{"router_score": "softmax", "router_cosine_scale": 14.0, "vocab_size": 8192, "norm_eps": 1e-05, "rope_fraction": 1.0, "init_std_qkv": 0.0397, "beta2": 0.98, "warmup_steps": 208, "doc_mask": true}
Below are experts of layer 8 (counted from 0) of a mixture-of-experts language model. Rows are named router (the router's row for the expert), gate (a neuron's input weights, with its number), up (a neuron's input weights, with its number), down (a neuron's output weights, with its number) and show model dimensions 0-223. Each number is 500 + 25 x the weight over its row's rms, rounded and kept within 0 to 999. Numbers have three digits each.
After each expert's rows: a language model's description of what the expert responds to; "raises" lists some tokens whose logits its average output raises strongly, later layers aside. This comes from a sample of Wikipedia text that the model never trained on.

# expert 4
router:536482506526522452499539537500499478509513512486509500516519513498516465442514526515490526477493509517502505518576501469487507528494496491526568496514524491519478513507506537509465503477532508464495505499465516493492505496537534540449491516497480500511509462482464557527470455499515522446503482481492496513504466485530506500489501503545505440486467496495478481489531515498495495487538496512505522485494525467481524480515450528462467499425494528501478525532463521481511490498468498567517492457501501546496478472506504486447484520507493511509523472506538528508461493471537518495514471485553488555504509456480509452502509513505503500559519521514475504507514511464481526497505
gate2:470478476531523506515483478542519507513512504485449492502507468477508433511470504525493512463480495479516454491498471515515512451509521417533515512525501535477546487484482497476487500477529460483483534525475478494461508511537515506495470499511521533494515510547504523511492498457525452539536455476477506484470464526492466496505453508459502518499530489490502504481538517521496572496506492524487526521509471494511482507497491534484479475471464494474512513497518489511471553480513560528515500505510491509499465505485519445514525522509515540501520528501543508559500446492507516485498510486522477524520479491497506497525515534503527485528472482511510561533495534493520548525510
up2:538509486508512517513528518504523530492501535485493510556483515558491464533514515537489526489543493514465520502499469540522505464521475522518499526499483504556527528483529435495528489490520490463470525462491501463473513523517493511521521483562507497473482528509520536532503504461511471534471494499511489498491498499508522476476491511462494497536505525527501534453492523535476519515501507491505515485490478536461549503498528519540525480491530489491472507499504500531492540514511489479510476501501531498484509506491561511495474488477496502509495471527547498430442507464476503488486491464487507464477511491495472486541573537503523513501492528471476479503469486500529545445559
down2:456487513459508457473477474476490526519496516520492449521458521513511473482484494522490502507527487482542498449478482531434494528503491497479464497505485501530486482514497509477503510497519549491510499515548490507505497529482467478521480514446511495521511499500481476482499476497497501519487515452472515505503486494474440460492474493462547548531465506477491525495513525523494467516513493486539519486501496534531469524497476474457522514483500558514529537520499515491523460503490485500530496526490514497516535504547482457560534463500500481477481498452457466499559489557473486501535505535499546516531456497475541480496472543463478478496478492496522495475478545519490501502503
What it handles: Measurement units, locations. Unit abbreviations after numbers in infobox and geography text, such as km, ft, m, mi, plus location words like near, along, located.
raises: " (", ",", " "

# expert 11
router:490516510432447487482512527477513496497489501497515519493522480463405512502499490492495503513508547510498547539513520488474517503517469478462534496520486449507513484503506508501457413510485522501472490535490497490457500465488496541502498473512498539498497498504518494494509506501510511469550469486495517513511490465482506469518549495506476520471516505544461507583462476457491488507472508533504499477532517524510456534480493514546496470511517462521472524514464475490521490499546470496467479508471492526530491503514520485557483439515489519518497512478469486500516487503496457554507525508517505490475478463508484516514483467519522486550516511509508522511460510502480496503493
gate0:447494499498488479522528494492440515538538499468547492508481535501508515449452530482541485489531527556483490508502494449496525505492489518488527460490522463512503565519519530506504481450516475491554529510501466522506477510518513521487510471569490531475514503505493490454525495450488528477508476477499474540521534466545503477491471534499438502524455512498487534488517485488483450534480529552503512499510477471512514529457478534508505487483519490532494464513495461454520504511492537483508491534490469468502468486487527480520503513497493491482474509516489525537512477501498526525501519467501505490509447503513494517513489459514525455523516526510488517520498515509510543496506
up0:502468479523525514474492476511513491499500494543477493565500482489501493508531503490477471478476515512479511502481502521506508482479504484522498521488481503520547496506434468508464510488540540535496519493455512513483525447540487517505518496431507498536464504463507517527511552486485466529509499502497520502503455520485472528501567520549527476518521491508524492479502508514487510543507481525496504506498520430472535477530485471487529528457468514463511544495484523535478531493503521506482513464508521523469511521466507483510496444515552539470471504522522499505483491522517509504543482502487487519531555480461495519426481517530519495504527529478539456484514515523508497485523
down0:473481500498476493511484482458502489506520523490486518458471457493492536485492459509504512499463533524495553497483469440508495494497525514524461498504472528482555470546502506486474495479511476526487471521488526479546496486509491525477486457520498525515438496482513519527491522580537507546478537512483507511494515493465495459523451522469520488546473512492501491517542504463535546470511475522470500509515479508435485502466543520482525494526513503482492501488509464504553521494495501507464494519501510506514473531467460471481495515479465528530485491493485519501486471513505487470504532531535500477474491509507468548501500472468503512492490433455521459486476511484483524468529
What it handles: Quotes and line-start tokens. Opening quotation marks and apostrophes, dashes, and the first word after a line break or cell in titles and quotes, like You, Win.
raises: "s", ",", " and", " ", ".", " |"

# expert 12
router:519491505484469481451461513492480476458523480572495559478515549521518528488516511494527470527454492483502538511516516476456510461520548497532484513465515490529511552522492494506499507502519499493519476465518513492504523555498504465529487460467570459508439513522505515499469526517477518459505491534460500510499494502530449471479456471474500509483496515506516540518538451503476516484510494535524505556466525510506485484515528539461499519493453449511510483524530478538491499530490513507484480521506504487531537494495474533494523496477497507497472490530526488513488512525502514518466465522496479505529492500505438479523510452499481504486478510499485513516486479506506458495489
gate0:440451483483510499479543506507539488510530481486525521474514503443475506453456471472526477495512503551489487513455477424527532487478477543483517495478553453492467550516534496498449474498492493494469512503493482524552506532507531496495496499522510539475464527482501492480464484491493544516504508484507506481462493486486492451472480507532491479486493505521527503499517499493474475509515493526507478497561479416490499517537462500502509483479460525519468494519473480492490459515527532487471503531517461486479479473459527489510457501512530494497463497505492514528522521514513487507492511496507501497483495508494486531459498490524460467524505495486543508518539553489532491500487
up0:487499520525452535455531509485475497527475503508544483516484483526508481515515524497515465473493514460482485487494478501510519528486498513533495489496498515526513494496452507496500519460580501524512464510456497474467529491484469519494507492475515518496520491541536459493538553489524476507548464503494499538529478502516485524530513469510477460498499486530494481490503470488531516533524506540564526525453537477473492488457502488542529540504478502484457460498508530513503540532514499569513507461510554511494532485549532461487486475520510520511525481494477527503458478496528555537530492513480499501533508485481486500484484540521509507508509536533494520491492470531471501509473
down0:492488490539499483537484542496501440516488547463520497515528494499458490497514475456538600522501503536494507505516515474497531509510472531471496475513510507521505477555516517486476467491484460512515474488484471493581500501507481476506519527521505499503458469446523472508463513557502486515501472522554508491506481485449496486510513508521505500529552533497508506499484496508486523528499497525441517478537469519516484477491500483519484497459515566502514514523503486510524469517538516505463498508473502482498510509509454508508512504489486491493504474511482530494514483495545472462503528508492507487495513491465524485501502465521477503493498497482493516482516547427523509556554
What it handles: Space before numbers. Bare space, hyphen or parenthesis tokens just before a digit in tables, stats and vote tallies, such as ": 5.01", "22-yard".
raises: "2", "th", "s"

# expert 9
router:494517475479475498529496502507443532528477526484545534511516538480507513488426521486528467446533472488500520450498504498552488534508545525520480496506475552507530457506478510498455557494496503518523493490506516507534489498514473481513496466469489508502518510504504521513494561535519514495551524481495480474487466530465502502496530514481502514521474534497511476533492542544519518498491541500471501487473485427481523514527537471506516506488494483517467447489522492496496491534534528495489530483488503496523501490538522476478503496536485501537520510514485505517500561521519472536495512499491509479511522462505497472512518556433475475496509489464562489497491502456495500501494
gate1:469479484502499520485518575497477451465538471488495455454508501542537544491504484476498514491527534501525475492449498504444444475534503535471517499547475492506477494477519485471503449508528486488517520506467458491506484483489505518483488470470539497503523482520480510484494461496479534512492530482513457541489485480506474502471467501551537515468509434496464501465527494482491520464509504505494456513502465489510471495508473479543515486523503457527548485506499509500499472518506517545493484495497489504449483511519496487479526479527514534515488518515516477496440533507520489494480471474496496496529506488543574521489493492486563502469513514531480511510508491496503477469496
up1:506526502519497487490512515517479490515515479476471541440475505482524539490504517536502528481553513439475480521483543502517481476532521473507511513498497492507480504477497489516510531544506507511519509497544457493489467493534486518484494504482491496545518471493503546513485510522470552467472518487482507500516509480483545542453457496518511507486474524470453529516480523474506467503472494490493458486540463458487434489487510478487485474506573509511545482502541525558517522479501487475535475508492465504492479538543541513503535513524483481524473477484500498487460510508481491484506484492495529475529545552520491523503527503518534525536542463506470515511531514466478477478507
down1:475444506502512503462515485517528502480482478459481558519497502486498537516527510516517519508488508497476546529489469448463474500516488471540504512467541495505496504523497497500520487533490500531516497522449494488533493482497497503466496534491517503480505481505489528576540464542525453529512474492477487498498522464504500510466474510463501522508489516525518514554488456451487478527525480520521488496504542499526482495539501536472527520454501516470480534486514480492533483467456484493486466481499480461534514509511506477457481475488493501464536470491538481482521516559504553583497503492507461516508534501486510487528486481483501486485496506531514486508539515513550517500551
What it handles: Articles and al- pieces. Articles and short function words such as the, an, on, its, the possessive s, and al in also or Arabic al-.
raises: " ", ",", " (", "-", " in"

# expert 2
router:527469530506486499507557507508501497480517496518531476483457475518491497519502517498462480514500482465501503505544485522486490473495510518550494496483500513466460523471474487502501505454477489511511560479526482499493453506486499458465544548508418523465513497444470469509486478510511481514482519519487488484460499497492530542522477509524522503522483493494476515509449528493535525492488531473502473521536512490548527492458510466469527458526510552508571496494519504503495565461503502468485480518499504467486475477499482508470494530513511449492506511505514508500518477518485517475427511523532505483547527508510494524493497472512515500440497490524459468535469508515512506501506
gate1:484463531521474468490543500482494464501548445486539471476482470556477545511503475478494505470466550484527484531500535463461516463509496484503475468504486526492502447513509484499490493521489506477507526502507463523479488472492505514536472499455534548529535517481515468492530464497475503535500527505484497499523503535481468504478509512566497498477514515539479503445511531505452506498524552526502485501479484464490468495482468509480496484490503474524497521507521475482506460497513524523452478568488509493459499487521483477546490494533502467508478500490514535487455515497546452511514516479512495521495498521485508540439531526488522484483522534488539494475494485530490475485509
up1:552521507530463482503503508543506486454535462494504507485491429498495490522508535492477506479463528459486521494496544463518513476481528485497487496461485528505478490479494499541470502511535475505487492485544497520464493487529509472463480495502494522543541504470493524500558514511461529510481510528472521499488527529470538509501452500491505535535486522551456484519467532497516509521544517459499536478496502474472494488472504510484509443476490508496507508496533510545484521492505502483510489565513498494528468537499533514517491497521488469503480465494504515449469512488508501517495556499525515497480543528535457522484549496531524533460526496458501474480550501507462471508521
down1:528523501521532482467493500501470499571467514506490502475552503432511478496491501510525551486503492450475532473526519484514511482509519484489474503540518466495503516563505501472501475536472486497495521528460487488555567512520462533487478500513458500497483473458533518491514514530514507505513508485512513526497459492499506497532542520466470478498494543494521462521511502477544472525502483514490492534480507490519459497539511500483496508499456470526496507560491494487508476490449496507486555490469488472526526521455512498492464503498517504477494528454509522535543497544468501519536503458482510469492486520449520483518479505481485514528507460479476533499491519477537545494514
What it handles: Mid-word Latinate pieces. Middle or ending word pieces of long Latinate, technical or foreign words and names, such as synch-ron-ous, philo-so-phie, Cauc-as-us, and "born".
raises: " ", "-", " |", ",", "s", " ("

# expert 14
router:543489474519510508507478515545498501481487524525473471484495455490536492488469499516490504519496526514499490480481493482464499490457475522489516518497487517500453453468503555488498517494502512547473487460511555532522522522501476469494529485508456509538499539527461502496515480499520521502483518448538501490467478523496542515521477503500478506452507514527500478455462454515510456469462504482514513484515493524492509478506490451476505483500583512505544479505505492526536479480496488444472531514516536525503540505515516544532509539470496516488471510504465498460505549471458489443488505519518509487520516532549491535537501498541464508468528500496511480471512540515501507510507
gate1:494451543591568497483509515488513482517560494504510496493510476483530522519506460434485507516474541501516493497493476519426499483489460490481503498532452519461498464499492512516520518520519493477504519512476503506518525493503519517502472517472510547517523499495509513488483462490502507537490491513515558522482517524503469495482529475540531494511513482520465480472517497510477481516528521552502479510487475522495495472481454479488478478477492487504489509512503501467516488535531514497517477542473510502457507474476509494507480469526495488461497498496497514494467510512524455474492504496495515489503538513459542504466513547491517533485528563526488500483496456592504472465511
up1:561471552546529531483511483470534484537531501525485493524505474478523463545461503506495499503485531497487545517499519518503522490482539443486532521521483494480453495449503480540511520539537503542497496466533518507489520489499492501496533502518481531520513507505466564494477503510511505493474522514503477527479523513530532528506560475508510506500497470497469488516470482468516498559516490550462519503478468503496492461514504482515549458496487495491521478518492535522513516501500489483551477532504480473534466500476535533520509512501504453503495457498476479449495515503502489454458527513512540473506558529484520544523524539525518521497521480486467478482523492508491505499527
down1:471485472466511485514520513492528551510505484528523490474479508504486474478456516478512557529531511456495519502499504519520487488516542496478449537525526503541507522546507521502526480491450487466511564514482495499510478505477462532495480510470519492437473472505509465486483501538495477499525506518491489506481497482527502511485527541428481505468480506508505509529479476490572494495474533526480510497470497514475488522472487500496463540512491490547518513539445465469496545458471466531494510514498491515478506475483482501495486470483460495505530521478530500519531485507500507522533477496497504514479524536502473512537468500505509479511493467438500542469463515466553537466498
What it handles: Asian transliteration syllables. Short syllable pieces inside transliterated Japanese, Chinese, South Asian and Middle Eastern names, such as Ko-shi, Shir-ō, A-ji-z, Zan-jan.
raises: " ", "-", ",", " (", " and", " in"

# expert 3
router:463530516462545515473521502481518511516481498497546451463495503488462477501548505507469519477496487527500483477456525492518492473444513480492485484501491489494520490481447468494509499496498547546520454477498497509523521481543493516463471517524518517506467437537491483514453456489480511467492471485495545482471545496507486527487492504481456512526475548470503485490513503476478472515504491517500505516518500527459511540510508496504517516485510524481528525514494558495487462489517539471539486502498468485459469521463524519467457505522505520502493515504522458493488504485513470513510517488470497499466489532505494544453548472446527533515468507460513477468511480497462461451512
gate1:507452519531473495479541509477506509515537488490546500455505464553476511493511462505479478528550507516505512510467504498465478501518486503462520498507473492528495468505503497538545512502506471448480514505462473507517458490482489494558494471444510513509514492482457514452471491466522483526510532512496505453527478523509491500444501519527505496492537472505481481432481504500503503526487499545547486496492489502479521484457506506500491499493513495511484507543493488505493459521451541488497472528513514525448528508521480519486519479519495486504514528523536491491469495522515476461498508468426501490507471496497577485466493467489528513459512532521493499461521475495539460470523
up1:545481496523498475488501505490521523495465504464515534477518455495502512516508525479495498536535441487467548503485486497498484461493501497518533516463497487516524505498520482508476524480517528504439494449511496498483484506500465474519522471475495504545482457461475498485468508516477524567524496536505533438488503492503566546472524490517473475510480521500458535515477501497524497516481494526514488491541530513443536471489506499476527460459503501486495505521526488503516481512475478498506482552529509512525504544497497545535517513491467497493520482466544477459470482494454535441508538483493527504484513492519506489495480497511525491475468527426479489490527541481474488498503
down1:485489482539515529494513494511495475452472454499468489532540523456521499530476487505553530530536488463478516497513508523510507506488514485544493494479456474502527481542463505485514487501521473513467508515420512518534510452525488515548528551538488528503503490485495481486490536525518520474516507548552503499493478492481505483511551485451485525503473518495463474552482472457543468542537509515501508525490523485522510499473477459537494478511499489551530491536472479504534534508508497502468509486508480465497507497502447467471516515509463546527476509481507522523482499499511529514497524461515532518554512474498461492499480521480528468487482472485496511502524510474524505511522
What it handles: Numeral and ordinal pieces. Digits inside years and numbers, ordinal pieces like th and st, and count words such as one, part, first, third.
raises: ",", " ", "s", "-", " |", " and"

# expert 0
router:485509492530515519485458528507488495498461483487493513559488477508510512533486501488488515502539492516499460529498506488533455535507513516462494492511479492554511532515515463502543492463462489482499549573530518468521512514528487518514483501529537460523510538475532453474524527511498437577448499501495500504529530444531452496547551503511497508515505478539523516459525522458461503528481502510533492503497466526493487493491478532553523517525482502507506497471488506503499508504491479508528483504491503462487501511498521488487503477461528500520516464505519497445455486485515484496472476468485517525467509503464538460492531553528476490502486532497476503480489500510509509481487
gate2:497470524466500535477489494575485519545497479465499494511505473454503415543479516537529497501510511482507500472503491546544505461513525452517518487495526540489537491496495510488496497484535522530474554485514436490472550494520498490517505523525533523481500532550498481524470538485528504498535514492464525483488503504494518508545498472486511475502517476538487489492456554527480546513489497503489533497495486486493473486566508486473503488486472493497508505489548481501506506472529533516479494489508500514554439495463516467514521524500532536523553515538491551514513490506500517500486495479519495483484514514502469529507506523503510496504512464467487514533503490498508499545457
up2:500453494506524520460524532519528557535464492492503549519502496490507452524511519485525548520521512520469509517510485525476501522516543513521467477559513489504476495527509473493502463505528532472434500479482501518500516500483438512473495535494491495502503519527563525508517499473545469514502545526512499521486491494512505507499496454493545500477523506519480518482451560504507522543506493469529507481476464483447541480493525481513498526516542503488503495460497522505504495513479457455461486482462513450511503537480489509487526507503511512523506500556529516464472520481525490544470499473489526501485512544467452481502559512523498517504506539497509479505475512480519487490512
down2:482475518486494504527523476506506500488493477482512486540488579519467485519479500467485490500501537538453491468476492523443489512453429504508498475526518503497494537473473519473488504497445471501540488532504486483566461508460524459435471487491514463499529484484504482482494454490490510467492513481481491510540507530496450458477529500491530515505488509443508475492514474496489455505506470498503483501505482534503513513466501496531495493516523540446556470505497487470549463544471499500509465505475508476482517519509471460513507480495492501493521517485500514521522539528489486498524468512516550520514477524458518497533515566494466487503462502512479495492485509498493497491513
What it handles: Clause-joining punctuation. Commas, semicolons and conjunctions after a noun phrase, where a clause continues or attaches, such as "mathematician," "and", "but", "which".
raises: " ", " as", " the"

# expert 7
router:515490537516534496485538415476536527537512476447520542516506471491499491504482502496546511474519500514500512570494542512513567516495463445534532499528486480438475495501496474530518497521504458506467514503503475525478514488470501481529477506478507495542504525507527532485501540496526507535517505552495525532505517490505525497429469509500514475481521473497502507492482492515515524516568485507514508493492481533461552484499501525498532500478493486485505532460460482497470507526450518537519519489450550532461497449486493492480483465481493496460514519492513546493530509501525513483499486506481485488481488495494490501477496459525500537503496523535467500511494514481500482497502
gate1:473444480543537476477526540450505467486569507521497475503467504538479502506475482473459527507526514511520528512469496524493512496507463532483513513481454534483447483479469521507472475483497533495484510519468494500556513495515517545515484470474497519534528498499495472494511456482535505514448513496488523486520515527513457479487470495544485462494549520516494497470496525460481479516509483493534508452508492487486516495456480498531521487481497461518471519524503440457492456538491515506506515488500523505470506518491500505508499508544483483536534514530508482490463534530507478470527470483476471512531497473473521456491511496512547513500515538512483497458526502555488502467537
up1:540514514524483468482537500477491471518569497506484528494499485486502462492474524557470508507513535474491522517519539466508557447511522464537516527510508516524470529463501503523443484491551509525491482463503519484464495504482511505509518477502473512513499521491487500518492512536470524495493470530466502501541526497484541502506481491501470475521474538507477532530465506512506471544518469514529539460558505515482498450484529469521471475475491524465504517470553480518505509515500504508525483519492496509518513531479504535521498520475494526502510477484498498454460513458500482431510476482534527519522506487495468482506514516531495563526517455470524509479495467478451489497528
down1:522466468513496528502485505460464486472478530515478461481524496498509527540519447480499477509478523492507508468453472519532495524515466468571502492535472462527501505542541472528546489527542476492558521501493499499521501494450514507538515521467505480493480486455487486509467541543484518476538488506521503471445498504519496495498497510451499550490485499474517489522481537503521492518491474477522517515519522508480480536529515472468465504519478494515493485534475494508455508480522511510494563473467496451482484515508489519501508482481461509505525499450520496492508555479498535489518517516499505524491527483494524525530460515519517541527491479487509513531539520493528553544531
What it handles: Place and organization names. Country, city and institution name words, often the second word of a name: York, States, China, County, Football League.
raises: " ", " |", ",", " in", ".", " ("

# expert 5
router:458483497505479462498486483468532468529506542522460499474454499469481509519511488487519484527490481465499532470476448532464486500569457553496435499518534515507546503472491465507518505468503482486510497522505488486535511532481495487509521487497507498524525522484502528510450527457520474484570498509500525471527516489481478469483499519496531533496473504498508489470519480481485514512519503500515534503509498513495504498508512532528458470493497412502483466480522457517534462491512483510489518534474509509509463532510486448501477500491494517529555457482521479488467523548474494497491475497452531497485518540474495517480507530530507505490444512517522488508483480548522498528510
gate1:544447477540543486481500527501456487474507479484513468470478501569488514483514528432483509531490485524522436484464502475446473517499498543494533453487488524514483518496507496477528549501497502491556477516484468510481476447507486513498477497462523522467515509512486521472504485504515489520507512476528507498492476482500489552535459518543527477540536471516514498463511511487510511451573512527489485488505514462564506513498469505512477506510475503525494525501504514450487457521504510472476492527511492492471529508526504477499520519478526509506467479484477495509465506505500457492479479481542498505501455516490560516486492505513467505537542535511502499464511510525515480501503
up1:518506519519419524492500509508522511486514518504466525511515434428526484516462499554463483477485512426470540515485510519528512513503509460528530504541474496504496488498484514519492477516551516524499509477588482523478479537516526491511522500479490521506522505482499516523484489505483512507507535509491492496494510509493536536448499536524490485511451518505472494535457512509512456551501496517501520469553514497461495471485550507493481480493488505508516473499505516542510507466521503487508511517489505514493468500484535511502456526512483470513518508489531501457487470487479526495503501536477533487513515512506463490522534513548515540495485466546539494459498553456495514492504
down1:499475488513524492515543486469489493490510537504553520540526504524521489485474470544515524501515472504481525514512472505552512475532541485513501527547490460520478504500544486522479514465515512477515521536509521447527537486536491495506476492533535487466498495492492484531505537584490536565507494502491472528489509506469512475514486457484457483495531490552487525468498468499513504492478532526492501512560502537490514479511515529506484524520497484494486476479504495542457529478487497541471507477481477481525522465484543522462486514517502491481485470492519444483482479518526544493500507494506473553488517444531526458516535514502538475483483462513504510501530508462526498499485
What it handles: Sentence ends, table separators. Sentence-final periods and quote-periods, and the | cell separators after names in sports and election tables, plus digits in codes.
raises: " ", "\n", " (", "-", " I", " U"

# expert 8
router:492492498481509510525484427494513494490510522454452533531505517501492554495497468518486479487507448514500542489549527499516486511555490485519488499524477487500507491510447515489518472521513496480530527484493484535466507487526475528501486468516481466529533506510519534467536526468497481506556495520508487516526542507482522475473496502489488486487479487534525511462515489480539477532531499479500519530486547537474475489516494558496500492509458441475467495493491443477442510519498504486504538496526496556526530483514468478486493501514493532561499496528527493527490534504472510500512517527443494475499492533493501487507488482510546531471494459512448515459517489491502525460526
gate0:454485449491530453470535494518472502526540511482532537485474514495514507462502505493528527498493526539497489540519515474492500485481469518448511504489524479501508529497523492516484494476535491496490467493495486542500511480487502507471503492527540486498498493513444501463491468480482499515478471479517550519480491462578491451494466519479478487491487526482529476530559497462497478520515501514510488504520492454471550531452540493554523484480495528523482525517484493496508522568480473512520495528508539456464488485475538483500488493542471475479439506523523511526462472467487497485553517496493490500503489520493489500485474446521472492506512488527495476530535532501495466500488
up0:467512519505510514490468467526524479476504500527484488548491514516473493528467505500488502461504512508490490462493478466488506549479490500529468499525478482507564506573475502475492521486504448533482499504480501503480513502484461547505505493485527514529460521502530478520494529478500507527528510476544531519501511523517491521496510507484491474475526495509539449493507490498533504570485508467533514507464517450499481464534533511548497531461499536456485488529483490525520525527479506531511496522513449487464488468471543475486514486451486540473493476488508513487446495490557483489515497492465487519482517502456499498467479516534506521507495450525527488496541544500468487510440
down0:498468503510492447516521497513527472485436535466471498512471495490442502438506490474511567498490505513475511470510511457479479476487510480517490488481507556495520470517513504512514490490473500519503485495500524537524511552534494514491517457540492523507478486495475502532484514566504538504529486486489535509481526477489504463496508534494512529520472516539496486494506517496470511450524505505473496474500506484483523470509515518494536490513498524474449525462505467532514527508534485506456500529494509460489471521496509472487542486489421516487501513513505475547494520489558466476478549510508490469474530484468472502528539452515466549504529505473480484474454508514485492492520
What it handles: Acronym and code pieces. Capital-letter pieces of acronyms, codes and country abbreviations, often in tables or parentheses, such as NSCLC, NASA, PPP, USA, SSR-5A.
raises: " ", ":", "-", " (", ",", "."